config.toml
d_shared_expert = 0
activation = "swiglu"
moe_layers = [0, 1, 2, 3, 4, 5, 6, 7, 8, 9, 10, 11, 12]
router_score = "softmax"
normalize_top_k = false
balance_loss = 0.00819
init_std_router = 0.0082
head_dim = 64
positions = "rope"
qk_norm = false
attn_scale = 0.125
parallel_block = false
init = "uniform"
init_std_qkv = 0.0207
init_std_down = 0.0
Below are experts of layer 7 (counted from 0) of a mixture-of-experts language model. Rows are named router (the router's row for the expert) and show model dimensions 160-239. Each number is 128 + 24 x the weight over its row's rms, rounded and kept within 0 to 255. Numbers have three digits each.
After each expert's rows: a language model's description of what the expert responds to. This comes from a sample of Wikipedia text that the model never trained on.

# expert 29
router:155100158135118125126155137168134169109133169129124087082088136153106149137122088108078108098087163145113107159155132131107180119112157128183111137122085065107180115112181105097118112137112088122156148086155113123140150137110122145097126136
The word of after noble titles like Duke, Count, Earl, plus name pieces in royal, papal and medieval history.

# expert 44
router:130093166159098099148166141121075157123135127108059103118131136150124127101117087138091126133091109152116114155141117111134164135112174123136135145148107106075190123100172103121122127143158096097146181123118133120121134161115130161160132125
Commas after introductory phrases and clauses, plus subordinating words such as where, while, when, because, however, until.

# expert 1
router:154095160112107118131173122138104154104159162100107110098144153112164139116130078127100094121141159142153126151181149109127135137096152127160128132151086092119166095099170108100129097146134106111159157092150135145130138148097126161136119103
Special letters inside Turkish, Azerbaijani and Slavic words (ı, ş, ç, Đ), digits in catalogue tables, and demonstratives this, one.

# expert 3
router:138112117152096119132167139134103156099119140106104076119157180116151157117114090131106125104129121157139141163163168167125141135118134101153113162146111084108164121122159100100088092142114098128150143101155131120108115145110159127130094117
Word pieces inside romanized Chinese, Vietnamese or Indonesian names and places, such as Zh, Ng, Xinyi, Krome-ng-an, plus nearby Chinese-script characters.

# expert 9
router:145113145132155120124149119127111123118113142127139101082155143150139152115121090123116123084105132162136122140144138117134172148133171109132114176160100109082149144103170121123109108156122128102156140109124150113126146140114109151133145120
Athletics and Olympic medal contexts, including medalist, Bronze and Athletics, the s of men's and women's, and pipes or separators in results tables.

# expert 46
router:196123144139118121166189133119115161091161145107110103140136156127143143107115110132124146128124132121168129158146146118151135112112116153135133146115120098116174099090178101090114127131140113116143160101137095109131160167120132142128108140
Verbs, prepositions and plurals describing companies, routes and networks: renamed, connects, changed its name to, merged, Destinations.

# expert 37
router:151110135153111139152179143100107159101116156106100084127145121119144118109147102118089126120133133140121143150137168122138161128120131116168104114116092080126164115093203099092149083116130112081152161118128113143124155134129132163137134138
Final pieces of English-style surnames in cast lists and sports text (Rhoa-des, Wil-kes), plus was and is after he or she.

# expert 40
router:162116127147112137131156111163120159129162165120111097129123162134126143112140105122079145112126164168144102155167150117145127150135161136161125154156101096096151121098162093103149111140087083106118138079166095132131168128102133128127122142
Opening or middle pieces of Italian and Romance names and places: Gi-ulia, Emil-ia, Lu-igi, Monte, San, Andrea.

# expert 25
router:150115135123104120142154127106097149084143178146126103119142108117134138115129070116108100129108140140130145173148152127111147150112116126177116175113108073103171115083193079112115080105123096103156126132121120137145178132115131150144129140
Middle and final pieces of personal surnames, especially Scandinavian, Finnish and Slavic ones: -son, -berg, -kov, Sø-der-lund.

# expert 24
router:163081147125152088147167149158110141135133117088100118120125158127103154114130089121080122117110145116116143156137144145122137154110162121161103144121114090061158139104152121089152133137134101137119136125149150133148160137068089151134152114
Tokens in biochemistry, chemistry and physics articles, such as active site, compound, cell, oxidation, plus = title markers and "the".

# expert 8
router:168099147139112129151184110140093148104143160136122096087138137145156161127116074137095083138111123150133128159156159142154152148137176148148098130118086093116156112101177097095123114138118096116149129091124149155139155136081128170133132105
Word pieces and common nouns in table cells and lists, especially end-of-term or score cells, plus words like an, business, service, work.

# expert 23
router:178081173122141119131142090153133142110130136082103076124136141125145150149113109131077081121124155141121156156158174118130146129098153097131140155133053105128165141080154114132114111112112113131147160097136162149139131149114122152125178134
Line breaks after a title heading, just before a short description like German conductor; also section-heading equals signs and is/was.

# expert 47
router:171099121134126117154198152144102142093157115116118120130131148136137150130118097116108093123128129139143142143134142117133118126108118118138127153147126104084164115069157092112142108131135089149154140099136108111160122130109123128137129113
Characters inside technical codes and notation: SMILES strings, ISO/IATA codes, chess moves, non-Latin script bytes, table cells.

# expert 11
router:154098152150108098149156146120076134112111147108148107093115112156175145126121108125107139097121149119085109169150190143099154103115166143132081149144109084099168111108171112090122105154093116141131148109130128153181138140120083153126120126
Function words, table pipes and election vocabulary in political and electoral passages, such as re-election, represented, Two-party-preferred result.

# expert 59
router:171108148153147124167136129109104161109127131112128099108121129155132131151154118140101104099083153122113105171131135121119156164103141131133120096129074097070160139072155081127108107151129098129132156113155149135116196120129087148114134132
Line breaks ending table rows, headings and list sections in sports results, discographies and tables, before the next pipe or heading.

# expert 35
router:147113160161109118119187135130092146115129149107126094108110151125171145128135100115104093145149124124104153143139134116129138124114153128170142121150080112102166092088140103096139125128141087121167167104124162116128135175111112130169150138
Pipe separators after numbers in sports results and statistics tables, such as fight records and hockey stats, plus stray closing brackets.

# expert 43
router:144089165128141109136196151120092130113142126139116074098105133125189116140135103134089099157128136156102132144168148116158158147097148131141114138138077100127157114107162115107125090112147115105167150082121135131143150147084131144177145139
Adverb and word endings (-ly, -ically, -fully) and auxiliaries be, been, being, yet, mostly in evaluative or legal prose.

# expert 42
router:160098143136110120114177106130121152105161142125119107094154162136163146089128065146096107141117146133135120161150142147151139123088178122152136137107111097145161082094168111135109101126108125119135164102157132150114157160099121157115152136
Inner pieces of -ism, -ist and -ity words in political or philosophical text, such as Leninism, positivist, constitutionalism, liberty.

# expert 18
router:161111152154092127125154134111134157080140174133124088114130109121154155153109105127065086113121160155113144150136152132134169111110137100170143130124111077091177116086161103120118095143095109098148155106128136147147173143117150145129155111
Pipe separators, closing parentheses and name parts in lists of people, especially "the" in epithets like Ivan the Terrible, Peter the Venerable.

# expert 48
router:163099158142103124153184127127100149118162156113081111094131156128179149127135083124108110124130132138132122149170147131133146131112149106142135134148088084105170097101177121130112113133148092106155166080128136133114127154090132159130134099
Final pieces of words and numbers in semicolon-separated statistics, taxonomy and vote lists, such as scorer, colonel, bouengeri, 46.

# expert 17
router:154096156101104106135157099136086126106175156124125109099125154118152157094111077149109154114110148137118114148194156138115170147107161106162139170139121095108161122090175098120124128125119113095148167110150161148135150165128115185126145119
Possessive and personal pronouns and the words right after them in biographies, such as his, her, their, its, own, first.

# expert 2
router:170096127131105114118167147129111142104160161124126073101155157107154106134117083168103097108100140131151126162141158120165134110104116111176146149124115076091191131093182096109147097133128095113156149100116122145149158125099087163129143088
Word pieces inside South Asian and other non-English personal and place names, such as Aparna, Chakraborty, Kumar, Singh, uttardinajpur.

# expert 41
router:139116148109149119153161143117123152117181159109130116117122156129160150127125129084110147110114158143146148185132175157131141128119147147176157153148119094085148105090158120091127123134093083124146130094146107119142181130120112153112130129
Words and list dashes in road, route and location descriptions and infoboxes, such as end of US 10, near, Interactive map.

# expert 19
router:153072151121129108155156108127121125086150134101116113086102137143139167128128093106095116095094159144130119171193134112125163169141145115191148127132079122100160091114177109114136103107112103088161158091131112137138136162112097191099158146
Ordinals and numbers before century or BC (19th, 4th, 18th), plus the, ancient, Ottoman and Orthodox in history passages.

# expert 27
router:145099166117132111173185139127116123121121174130128105115113138152125146127127108099091095084129126151155147150153143126123153121099153129154121113117093101119169086104170099114130134145140103127168154075135181127137162143127086176154135141
Small integers in pipe- or semicolon-separated tables such as football appearance and goal totals, race results and tennis scores like 6–3.

# expert 16
router:143101153172118107140186134143095148117145152106107106097119160148150164123117083130093097142128137124138128140152133128135137151113149115154124122139090077112152120105176095112140120150126107097148149086132163151125162154091108143147148093
Numbers and pipe separators inside statistics tables of sports or census data, such as 68, 75, 59, and cell dividers.

# expert 28
router:141131169122137121144147119119113133113126140124119084108178157136138151105122098126111101087106142135131151152148173100152175112125175117147134163137116114099176124099145114096151128124133135137175194118143144142134137179112094163150153112
Men, Women and event names opening section headings or listings in championship and Olympic results, e.g. Men's singles, Women's 4 × 100.

# expert 12
router:154107123132133094144179127114081162108143171118119095114158143153147134107136098113108136129121194126132113161129134134173155133069142133154105146140102063137158115051172085110134119129121122147127139082153134165142149132135147182121156138
Words and separators in film, TV and award tables and credits, such as Supporting, directed, Nominated, Result, pipe characters.

# expert 60
router:155106134122111124142191150148093158123148153097093102090119162132168132111139092122083115130128129146139129164154156118137158130110145133151116141129089083101170091100161098103150123123155105080150150103123131151129154154098136152143127095
Commas continuing lists or clauses, plus musician credits like vocals, guitar, drums, and digit groups in long numbers.

# expert 10
router:159102144125087113169177148118119145101145129120119108067112125122131168155138098133116138102130143128128112184164147147148138134098106151131097151174108108086154090098172091099102101145108085141167135115120149131149150141138129160144107113
Capital-letter abbreviation pieces in election results and political tables, like CDU, SPÖ, PDF, CD block, US.

# expert 5
router:157108131117106117125182107133091137112162160108115099115107165134157158130147068092106121113157118144105139150176143131124140139109171138143128131132091083114180127095157117108111103156156087106175149089124140123109140158100118159099131108
Single letters and short pieces inside proper names and rare words, like Ma-o Zedong, Tal-i, Brigadi-er, Wag-ner.

# expert 6
router:164077148143153137135174141121094145124170155109101107127145143103167156086137096115098121126085159130095135162153146142122168165117116129128150176172102106102155074113170125110101109113134087113117116088120128120124125164117072144131121094
Geographic infobox and census words like located, land, building, station, location, often after is/was or bullet points.

# expert 26
router:160120132122145115155168116148135137115145164112114125110146148153127157132121057124104110094115166163134119150141151138074139154127139108185144141151097114125161128104171083119099120126123088118134115132127107124119143139112152160118120165
First pieces of German names and places, such as Johann, Augsburg, Frankfurt, Munich, von, plus the N in German coordinates.

# expert 14
router:168099149126141142150168123137112165081159143107127098098102152130168158124144093122084097122101128153125116172150148127129155164128129154145123134130096119101153072090167107123143124133127100105168135088135133150106148163094103154136145128
Dashes, pipes, semicolons and years in dated lists and tables, such as the dash in 15 August 2021 — Drøbak, or term-end years.

# expert 58
router:141120161134092126128140130102126153109160168116086118122130134133141126074106089155085123137134172147149133175144153109097141141089131095149109157110111097115160111090186096121123106087122098100131137120157116154174142137114144156145135127
Connectors right after a person's full name in credits or tables: and, of, pipe cells, e.g. directed by Joseph Sargent and.

# expert 4
router:139099119123076130143183106126096155074125138133086095100117131140159159110115073146088109106111132141160105148167152134126148117108160131129118167147122128090164099097135104130135096139124103124149127106125154184130130150117104147157143121
Word pieces inside names and titles, often French or foreign, plus relative pronouns: Constitue-nt, Duc-hy, Téchin-é, which, who.

# expert 15
router:159108169139125129156182133152136128106159153111132105091113142135167142145090091119088083116125132129136132143133130134120149139135139113172138122124105088082157084105155117130082129128130083129169136099108107127106166143085120164156136129
Digits after decimal points in coordinates and statistics such as 47.05 and 0.174, table pipes after numbers, and accented or non-Latin characters in names.

# expert 13
router:149103121107121119161181133132094155124149156120111112112138164159150160089145094111117151155135134107127140164151155141161157129100141134137111145150109109111147098096172121110144110161115095139141141101123174144135126164123135145144134081
Cell separators, dashes and fillers in wiki tables (| — |, MPC · JPL), plus the preposition of in running prose.

# expert 0
router:138074166121119103159166091139145144085139152090108092117118161117142154093129083125074127107100119133128127157141143156127153119129122123132130097125093110114155092108190091103134134128124114135147164119150134153109107151127112179142133121
Sentence-initial nouns and verbs reporting research or belief, such as study, states, suggest, think, plus heading = marks and dashes.

# expert 57
router:136058204111132111148177133137086105120145153135098071098119143127162167116119101114100133142125139135109136169126179142133134145092172146157130155135082102110162098093148079102124110129136108124147169118139154157119150160120131168149146143
Sentence-initial if, And, When and you in quoted speech or informal writing, plus word pieces inside quoted song titles.

# expert 55
router:129081152097135108147169119147101124116144112086129084084105156111126143118108110117086110133105176132111157156160158129143156172109132126172120126132105105120179111106180111110099125130111139126150159125136141148143151136100113174111166128
Opening pieces of longer words at word start (underw-ay, integ-rated, fa-, ter-, dec-), plus in and In after breaks.

# expert 63
router:127138134120125119151147102099099124116138127113120094109125117132155122158101105108078166089101171149130140160171138078117161118105138132185153158113092109105166136120166123090098100132114125146178152097127136170140179147109123184159120118
Words for competition stages and order, such as replay, semi-final, final, first, second and end of, in sports round reports.

# expert 22
router:152115143134157128169153084149122149106153152114102095113136131126172127124144117107065141102131156149124151180206140092119128148104122158166144112149073103121163098071138105136138145118094110099165153118168108141139130131111105158125141135
Words in athlete career prose about transfers, matches and seasons: substitute, start, in charge, deal with, traded to, loan, goal.

# expert 54
router:156093154142102110150155107136134114111137161119100094130105177108161174133135068108107133102106156115125123159223151147099130125133150100158146153127090111119165131121158127094099107154124116133161134113143144126122157138077118153143141125
Geographic and military nouns or modifiers, such as Battle, Mount, coast, dry woodlands, airborne, beach, in history and geography articles.

# expert 21
router:135086153136123094140171115131133138098150136125119052120119129138161132121125078142091113104109162122136155170148134117121172149092137117137148159147111091138205120101177108118131097117105086144146185082130124128092139145117096135098145116
Auxiliary verbs such as be, been, is, was, has and are, plus the word-initial piece be- in betrayed, beautiful, beacons.

# expert 34
router:136108140154159130165199117133131119130143134111108053099138149132127157116113082137098129113117155110165118153152163125142135158117145148147118142121108114134193117060165127104113117124125084113139168099144138151140163141139118169124161132
Words and word starts in music articles about bands, genres and albums: hip hop, jazz rock, bass, drums, denotes releases.

# expert 20
router:149090135124134102153174122143111144132131133099127122129134182155109135090090113132098123117137141143106129157163135140126148151117126101172152145163096086109166143096164071115143125141103120124142141087121137140127132185131106155133106103
Biology nouns in species and genus descriptions, especially flow in flowers or flowering, plus species, fruit, wild, grow; also sentence-final periods.

# expert 45
router:152096158121117104131182133131096145110152143103100105089122173109166147123145089127102096132136133130124138150161141117118160130089132123159115137166092088107165075081163073102116096129149108120155152089139137126114152159101142158147124129
The word as in comparisons and role phrases (as engaging, as welfare), plus on, without and despite, and endings of years or names.

# expert 53
router:135092148107117129127172113137123150116168146092108105103123190116147153111127089109094129119136134138120174139157136124151127146140155113141126150160101086100160102087158069124126100151145111105134174095145144147086151140113105139135127074
Plural group nouns and list punctuation (people, workers, they, commas, and), plus pieces of Polish and Slavic place names after Z.

# expert 51
router:137124137133101132151169154117123134103138166142119079106130156145184168135119098101089132129132157139110131151148125134131158135115157132150139112104083108105184120106174139112155108096128074131155175104098108145108156127085134146146127111
Pipes after British Act citations like 48 Geo. 3. c. 29, and inner pieces of names and titles such as Sche-pper, Prot-ocol.

# expert 56
router:146098151122140124136177101125111150122150120104116082117125153143140130128126098158118123125113116151135113150164166152139142127136120147179117157153095085126183121096161090101125131131129123109136182066180133114133177124123124157129164098
Japanese and Chinese characters and romanized name pieces, such as ō, katakana, Yuriko, Junxia, in anime casts and transliterations.

# expert 61
router:167111162120147108153174105135102145115143142133122069131077127153177155136110105123123133122088149126135140167123132150127135132097171153161120134126110105119177127066129092122118091126109126136132151076166140157102170154098114154119147117
Words inside titles of songs, films and books (Strange, Life, Story, My Name Is), plus row-start dashes and pipes in lists.

# expert 36
router:163107135138125106124167114164107116095142150097106067085116167143155154139107088112093135113109168156150141155181133097141161133092134151143115155156085117120160112099154108144127130115106107120139132118142166147120134169110113160165145115
Starts of Hungarian, Czech, Spanish and Balkan names in football tables and club lists, such as Ferenc, Komlói, Real, Club.

# expert 30
router:153104174149123116134171146131119140105146157123093104124103158144157127144108092104104129124122144143136154148165114147112138102121158133148119114114111086124192107104187124143104132106161089098135141094118111138132135146106144162111152108
Final word pieces or words of organization, conference and policy names, such as Technologies, Linguistics, Records, Productions, Studies.

# expert 38
router:157094153112112114148165127129110143119160154115104093107131155128175148122132091108100111121116148135143126160163154141143150129117132138155131127135086094114176110090170109107126091166141094107159160089144135140135141148098121158136139104
Mid-name pieces in foreign surnames, plus hyphens, semicolons, parentheses, line breaks and years in lists and tables, such as Schüttler, 1985.

# expert 62
router:165131146126116138122165118126110179119149142086108099106146162108124175083103057132078128110107154113150125151209170099131160144107126126154148137131073098100176083106160096088117124130138096113110151085136165134134132178096111172147140136
Common nouns after articles or adjectives in technical and descriptive prose, such as engine, development, market, style, flight, settlement.

# expert 7
router:157078161117147107121182131157092155125119117125124118118126136105140151144106099123089152099115163114114152151128143125127141143102168109164129153171089103089185116078154100100106138156108082121138129109110127149133131160121101150146151131
Digits after colons in times and durations (5:00, 1:15, UTC+01:00), minute and degree marks, race times in results tables.

# expert 49
router:166095178130121136134164127156084139136159149120112088116145133136157134101087118132125122098080166117127145140206133144151134152158165097168119142147089095105196117089147126115152129122128130115149147102152138109089126147116115185115124127
Nouns right after his, her, its, their, such as way in "makes his way", time, career, home, debut.

# expert 33
router:143074162133120152121162133114094112107164163112094055116128145151144159146105093111097133108104153139107165172158160124126181144091123134177134120146115114121173098096159080122134137101118105121131156076122149159119156163120124163133146132
Word-starting pieces in proper names and titles, such as Tele in Telegraph and teleplay, vo in Yvonne and Advocaat, and Hospital, Street, Route.

# expert 52
router:165116169128117130145176124114097173090123128119097101112133172119151137147102094153103125117129147119124105178155150097108142108085141132131125136159097080085162107090146085099166111110134115083163140113133146154116130165101142131130144115
Tokens before or starting money amounts, such as Prize money: $, paid $75, €21 billion, plus function words like for, by.

# expert 32
router:119096152115152128173191119124116156133143123090116111123145177129127161100109070132122151150102112135124133154185175108104126159140155121145137149127096098077158127114167120079116112150141107143154127126123166101115193135111115152154142134
Nouns and word pieces about ships, aircraft, engines and trains, such as screws, shafts, ship, aircraft, bus, especially in propulsion specs.

# expert 39
router:170116144154134147122179119140092144083138132089113091103143151131172159113121088126101085113118130118141167167146152120118150150152145091152129145132086104084174114112143125103124114151126097116144137098104140141124158169058136168131145127
Last pieces completing nouns after a partial stem, such as basi-n, dis-h, ham-mer, king-dom, often in species or geography descriptions.

# expert 50
router:156086189110136139133167122175105135073159137100094099126121135099161166122110120120110125118105121142124117174128131189113137144153142119163125137135095095097179120101162115115126148102166101081135147089127121124111106139092121138117133115
Colons and dashes after field labels in infoboxes and taxonomy boxes, such as Kingdom:, Website:, Conservation status:.